Experts of a small language model: 96 squared ReLU neurons an expert, 281M tokens.
Below are experts of layer 3 (counted from 0) of a mixture-of-experts language model. Rows are named router (the router's row for the expert), up (a neuron's input weights, with its number), down (a neuron's output weights, with its number) and show model dimensions 0-223. Each number is 128 + 24 x the weight over its row's rms, rounded and kept within 0 to 255. Numbers have three digits each.
Before each expert's rows: a language model's description of what the expert responds to; "comes after" lists some tokens at least twice as common just before its tokens as in all text. This comes from a sample of Wikipedia text that the model never trained on. Tokens count by the router's weight.

# expert 5
It responds to: Name-start word pieces
comes after: " H", " T", " B", " K", " W", "H"
router:124114124126134139149124114086123123133124139138143132095138127114133138130129122165135129148177129132143133096121159123143145129137138163165077145137123139116145123096113137099096134138149104109144167014127140081101120050162130130131157150119144127124151151136121163112123125139098123172158250139132128167111131067104146106141166139119135166140133129124115157116108120217136110129080135123121116119137161121131127142128143128128123147104112160117107126125089117131161131129101124143145147126145189149122127105086110123147122177135171143137138112135114121160127131068130142130126140122118124128148123111146123103121114135099124158137132158123106103119147128095131137114126
up0:153103142138144147125097148159138152118098124142168106132115108100147153077123150123128094163130144102132074129156094153130109126119123104117091100143122128111151147137123162103082104113102150093114188095136127130135129127162109147146164171102145157129104135125126155141087201146142108125141105139144116129135141133127119133128114129119115140170128096088132091134107132128155112130180158097103098104148124166116109075144139080130110095154157092129121146109098099178169174146129108125150166169122155094125125098142134095144119123112130175133141134136136117162121112148158108120137115130124139147111125131160135122146129156093145134171166138148125112071120149171083174171109
down0:080132201076152160119108163088102095130172170081101132126139129140106090130106113104118109113116119116149101131141173140123117136134134140121143140110096140141144136085132105110118099101134154101161115123151129141136116139132133130142135126100094176110185151141157112133129114129127148136162122113129142110125126155149138115089087156140163127127123138118095142114118153113167131131079166121127120150164119149131077136106116167101119151147092147130130163164098166107113101113116135174124125126134175128146129135126121105091081149111137147158140117106156133131174130101140154138125109135152189174141096114122150153121168111102124068145154077119126117153142185124157140167129

# expert 8
It responds to: Sentence-opening connectives
comes after: ".", " (", " \"", "-", " w", " and"
router:149113127135128137095119151160127125118166116157133117091111152113122135103142127063147138093141154135163151158142110152141104142117125184136085100121124139163123100112140103087127131136129172119133157056147101166146110113135116185112153133112148138138091123123148124132134130141161119231135145157132142100140133102149095165170148178128129116105178133107126114152133111090120097146161126128127130112142141100132115116144115153123146119112146141125123134104104176126164110131131125133126143143120134135110141124156106125116151153122172143115087166133190137130126135112173113133139116127116160132127157132133126129174139139067123106113114110115121153090158130223122145125137
up1:129137077124122132108077152174112122106125133126149106145099149120174154164125122098122137107082112137121123156100155099188144145130160173129111164084119120153151110175123175056147166137133127122135140111187138173165133139100161113071158103112120161120149101150144107123144125123153147144133147144145134155126136127145148139130124139143156100118153133135158154142136115148132116131105095145148145109088145115129125145153146107110118121103141191117095124107133116137126105152136100113150099113156128129141156135167076132092164129143097172123080139129129167075147145091122113117163123139115130154155126171108146086142177114110131135166113127142116155097136109105106145116125
down1:157178138092077135112121121123138128100120115095109157113133131101174138156078121156119111141123115140135168090127114142145128146130119109139106123122138113132103125140159148151142146140119136125176100154154098099122066119092121111103118132153139096144095136128143140127122146126129148113153110117105129137131111104111123099146116137119055102148107068119152134120146094110152119133161149140127132143158146170085138146089125122140129094109133080132117134124115132078110175134143199155099123152141103139100139092158153108107118117139136077128135141120154171148108107119098113139141169121127179094101092106154130152171118141145129153121096140145108154134192178089148136145173

# expert 37
It responds to: Mid-word syllable pieces
comes after: " F", " f", " P", " V", " v", "F"
router:129098120151128131124118122154115139123067134115134132078117113157128152140115116122154120119037139135093127157134140124144234145142123105156110139120145139100142126107122102105124112146150146126120156129113150123151142116116138115119105114120145139132107147141157153143137094144167131114180124126144118120151087150114138095142123109135132135123117147131125144121119123225121112129072148140119131127117116139146138151128140117131097112129082124136126126174172101114138130128108147119089122101141100135144126130106118107092131197119183152134130132145141162082118099184144092119116112142121126144113169111118118053107128098156134124120100167133147118133155128203127133144132
up1:090116131078125123098151114167139140145106092152138151158112149142120146167137114126131085087111104156117155136100131122115141118105150126151110111089108128106114140117129107128169160135139160124120149171086156125094114125140098105116113151134124150123106093103143107132122133126134099094112096196133112104132068093168140128127135125143122120131151095167050108173154134128151092172147130169136139110113118160120113102136154133116115136133108126143159114138091178107119108142104115100103061130096114111103101121149120106115129114111107130146121156138146139081161114109150128117122138148165126134082124119105096067118103093131070117138132085126154131112087152152101132164127
down1:177136144180085118142106157147171073126157109103113123145141126122150110149090130181093102119107099119089117127139116119141118132142178136112102134131141156170134129139134124130110177118124127193129094082139084106125147135169090155164145115100174112135132133111117131154110168118103124130115120164140105111125157114148166139100147142091122133123119119120157164163092112115138127097117137109127137100055142129153130124134107134134142162104108144115153099103143098127136161109143168143117140142107106120104126119121098128136117157130098144168087105166144134146063105119128106182179111110143136098147148145116132143166132094142154155126151171141124140143128130116093119132080

# expert 44
It responds to: Years and NASCAR
comes after: ",", "19", "–", " in", "18", " ("
router:133125130130120111157112154140115103113131129115122139129108151123164144156135140143125118202134132140159137098135147108123161111110098182135133138117123072152147132152119113155139135089107110156082092112144131092163130098145121043120083127145126111173167122121109120125101136148106128111093126196130133183138109121143095132100140113160124134140149114128066113093075121119129121102151138135137149159154136132129110091149136132155106157161135148141141124145135111128119151139171131106100124113095080105143129116138125141107119055126086110118194132130088114103139081150105103144115144132103101087131115153112127174114144135105110118166122181141141126131114124132096149110135
up1:115154127160162120089108133122114147134124110121148128143072128153141132133170102097138118161178137095128113136132126138143142108134151133127120126109171189172152131140121189106115084092129170106118141115123110104148112162094150128130132106133147141137117131202145115119113106115131173109107137120128108106118123136123106146136118083121109160126123098148091131086136139139157134162095136114113126160121101088099137124157125163103166103133171092123124135113113091127130114163101109123138161121114077142127098109126155092118124172113073094164142069148141086084159098132140157115139105165126097081104115136108152106117125107130118162135155099108111114133155166141089128095130
down1:148091129109158116105157143092139140158147134128120129109154144106147133118088126120092147124095115113116140200171117140123095151136139124143158121149105104131140140133107093139063161138128117143145108122148161135126148102134131144109116129127107135107106108147081144136140158131146138133137128152125104098122103142132120089146168104129102070130108151139145138138104125164106141065126096106097142142143086140147112112096104156078111088118179171110144145157100088127106175154153157140133118146108175122111151119132124113112203128150122161104152125125093123150135110136150105098137180083136120155156102146113120169117108130106146088086126123090150143130153123100156081108114

# expert 58
It responds to: Early letters of names
comes after: " R", " r", "R", "r", " L", " Ar"
router:130120129128140133141126104071138140131128146066150142160128111130120124122127130132125131061119123136086115096116180152079142136173139077106155127132138154159139127139142126123116120139118117124127188151121197171134139121136161076136145129131178129127143142140123114128118127143112115136154114113119136077134128144129139101115110106145126164108104122147126161107130139144156141088091139138131130125104143122141132140124148122133095128141134157119111136127157146136090129120123109115151082145158087131153119113122106097119125119139038093126158136125059116170129120111144194138164146139136125121136171161121144159038134115170110160103116128130114126105102152109120149176132
up0:125118123086101155123094127099113122168130110130102115094137142143135118161141121149132116124094113130092163169089169058164128138129121087156162113131087132130065107116163127086087103113140139107100158119134151128138125126137087114169146128159126151135117117116126066134113193146121142129145096159125153115166114123113150119152158117120127170132114158117141138147124134125143126150122148120151149123120076169181134129109142123134107135159117096109113087099147123142107140177087131119137085150121132127092139165086094113115122114127076134121185124083102107141116112119132107131062119123095087138106131118128152147118160140155126139152124125104160150109122169135137154122102
down0:114112146141130133133161137154126123128155100161130168124078123142116134151133089113100102103132164147118149099141169146114098122125134105144109087097128127180159123100183159152127136130092117128138153114137139087103123166137110127143166127108165107113136111096136140150132152098159123115150089139135116139102147113097116099126143110123134108119091112104107135072096156115133129134126157114140078145125155166133099121082104135105123130157101153170119130112113115098102121131113176144139161122125104137128132113114077151122160121120179164142119079162148163123083116146165122141155103096159162161067138118143100110114127169161121145180118131130093165142102070148154138143142

# expert 29
It responds to: Foreign name pieces
comes after: " K", " Y", " J", " Sh", " Z", "j"
router:138131111130161136134139071081099114109104126115108120152119145136131137115127130150127125125231133122102112146129150128152073128127139161105073158139114142142116136111135139118104147093149124155118131094125130118121129124158146088122149126125113125116172134110065094141140130130141109163106212111113128180137187128102103137102118119129128125112108126141156180117144135185157118162136156102140142122117154134113117151137131124122160142122146124134139130123117127150130121123175136144142142171095148140116119130123082152136117189140105115106121139125096125173148109055133104150141118128123157126123076136134115140151122135083148146162167054150135150138136120096142121120139
up1:093145139135102164136155126101165098120118094152117123116119164144142137162090126138071133113108116108152113143141122144146092150135161144156126070135084131103122154108125116130156128117124152092132128111069126139090133104131113128129124124142116167149147104115109135144120143151148116132129156122130122135135158118162139125129065135077196104097146117099148081122134177111097099154125130123106121112100144137152113170149123129082129123119172115103127126118087165127086138150139160125120145145121143109133141155169123124119132171132114146094115088068115137152150092125092128144121190091112080131121099106125110086156150158130141154102078160149169138131099103115136107155125
down1:106148173127133153147115128146123103102112109109118141158133122088185125110122106172126116144124093091116116117118118136143130112142093108137116122103092115136150160098137151110117119165140107145145149118109154093150154144097147095122172115139116108145057119087158183142175119153133136108173132116159138149118100142161115146157187137119137177155145093135150122115131147142177096077113124156124123164141079118131141138128122121138126072164145192123102147056091167119118160135123111098124120140079141123151151138141120126134131129144147105143138155119136123112098127088108150185161141139131148133154156157102139147104152146081123125143138132130101135121155102125143105148137

# expert 50
It responds to: Mid-word syllable pieces
comes after: " C", " c", "C", "c", " G", " P"
router:106123128133128126133134146145137125132157131136139133106158085137112097137103125150113134046158113127132149098129095129123164112140129093154172112116130126100131132130118141122113119146131087105124183099143055122158152031131133058127155128127156129115082152136138125102134123119131142087155106145132132116156071125164183058108134082124130120122094122113154111123108145199099125115101113157120117116134150106124132118147122129138144120098138115112097150136187127117081127119099124124127123147152095121103115142133117129122126085116128139127145088130105118131124129127127141153126142130127102151126188090132120049123120126123105141129127170117135124137134171124099121140132
up1:114155130152140139140092146183118086148104142114143115070068134117142146158118130135124121146136151129122144136100144122127130128130095118136142079150109114138113114134094110121141076125119131138157150094125117145154191152087122122116151097139121133114134166111165126141137105122130070138084148089150105114094113124135156126129108124166142121115155103090151132112116142125126156115092094103104165183118131141143146186152126116098117098114151135110122151143136142112115087113145093122134186097137137126144107140133179134097196107134155170087152164160141120115098102148138100155166117155098117177120142105152134122129123124123136145118110144127132125077106148098173101179123
down1:151105112178122152149127127135117132138096117110155090120113106158129122076119105087118144127097151118103116132132116168118114162142108147106120109112132112131146138084148108092149103097082109158192144123107096152091139144110122141128116172142158110137121139126124127154187163164119105142112129112153147135158111120116106109127094114119108112092105128176120147098105146134109154135156077076131136134143188084153141078142100144107137062140105103151137122091110129133111112154138147140119103124133132136142133111114133141121130167146110072130114116160106115106142121181125137065106137129146133096114162157133087136176124139089089112120123129123105156126112151166150145143177

# expert 18
It responds to: Line breaks and parentheses
comes after: "\n", ".", " |", ")", "==", " =="
router:134113147146082147119158117170102088153124131131140127136090133101133160095152141140085144146098104130133137086179110082083121118123100111126123190152096120114119164108103123146150132119120149141097151140106106138123122117166130132147124139138117138126150122173144124156149135108091098121166163117141131139108119120115100141126133124130126162131160108156135126132139150112126179102128094136114113125116117103128089143117136102131088106078074142144142133140160156110087109105142123123105098113086089140138113109093104155071098119153112170082121138106106112104122140136065084101095166137094108176155129129111156109141106126112135136152136135174125093130116187144184118116102
up1:149154139140141149139112154126130114154141155090116144125168130181149125091147102143108111094168133175146120137124126128101145101103142104126154160118127143123108168128123151075139141133106136131102108109148131147129135155173109112084138132139137141126110130151122147109144083103131112163101141080165111140110077116152085164162117137119145099093172128159108138091139093141104090071097124132103149129166130091113136129126113181117119163135136110115104146113163135164147128109145114096128137102147116124103103133149126059131142164116152102122138177193119108125145142113136139120132123159098117117090121117138114153110108182115113144127126145191107150148113160178168153124114
down1:126144113122166143130141160104155120119139114102104118161123126081080157175168131128108116107151138132121084121099151084172112090145136162148122069127110144131109125128111141139119113146166143093144101147107111154105093136157112151130132130123142135136132132119165129161099137120105097200169104109108110115130094154116170110135106176120122142097125149146140121154137141112151147152101079137130073139132116136133145120115148120164144142126085096138107158120136140186130133092146147145155099131140130120113120153106134167173139108149109163094127078082167141114130102150145117116156141126120125098150169134125117135146117153096125155150118148183115068107121111114066097112121

# expert 33
It responds to: Word-start fragments after initials
comes after: " L", "L", " E", " l", " R", "R"
router:145121141142131137117121092117108145124148130066134137136091125128118186115107134095129115116185134121093116091134147154102108135103121219116072089127127125178131132106133105122124129119130136095120176101118165158163123115141124079141123137119119124153202111158118129154143109146120127193070132114151133139108123147176165154147113140112132124137133131123091168141070130167175139124109118159102152138131157112119144102136126138122130117155163134129138137076106177145167126130141118121087127123152104120132133113146114109132164132114112137156113120130094107104125116142135167139152116112121149151111186114142129132088123096092129137115130088151136119109123166167110142155117
up20:105109152130190125176165147105141125091099101129155164120174089129118212137107123101116157119115134129130121116122126150142132154132123129150163139127079129102107114139135146119152116149130128144156105117100119129146134128049141162136188111145147081129126115141159145142116130133118136124119105071143127095135107146128128122124123070161093140097141109128167072152159124163117078113136131134118148106108116143082152171160134080112102109125173119114138136125124109177132130132139102124120147148129161144136132113126127154092132109148119086129150145107145121150136122122190168127150116119131127173110094104123089123123135113109156118114178130162131131139107155114104174125105
down20:143133152105148134113097075097150149140170146138139152146119173135145098120149109158157066125117146116137122133085148151103125166128120108081147107115153113137122144120118137205135106067154126115140144151122140144141130120167145099151106135138125158166180120149135143132094162150149162087176113135125093137109163137125119144182133123107112140107094176131112168117134166125136137122103141142139117105175119101132144109134114141077123123198121161122145114128122082125122084127151107115141117092135123164159136100139164137138119117121117109092143134124098103102136126118087142092091116113137097179123141119092163141141134174135146137092094093147153139110144108131143132142139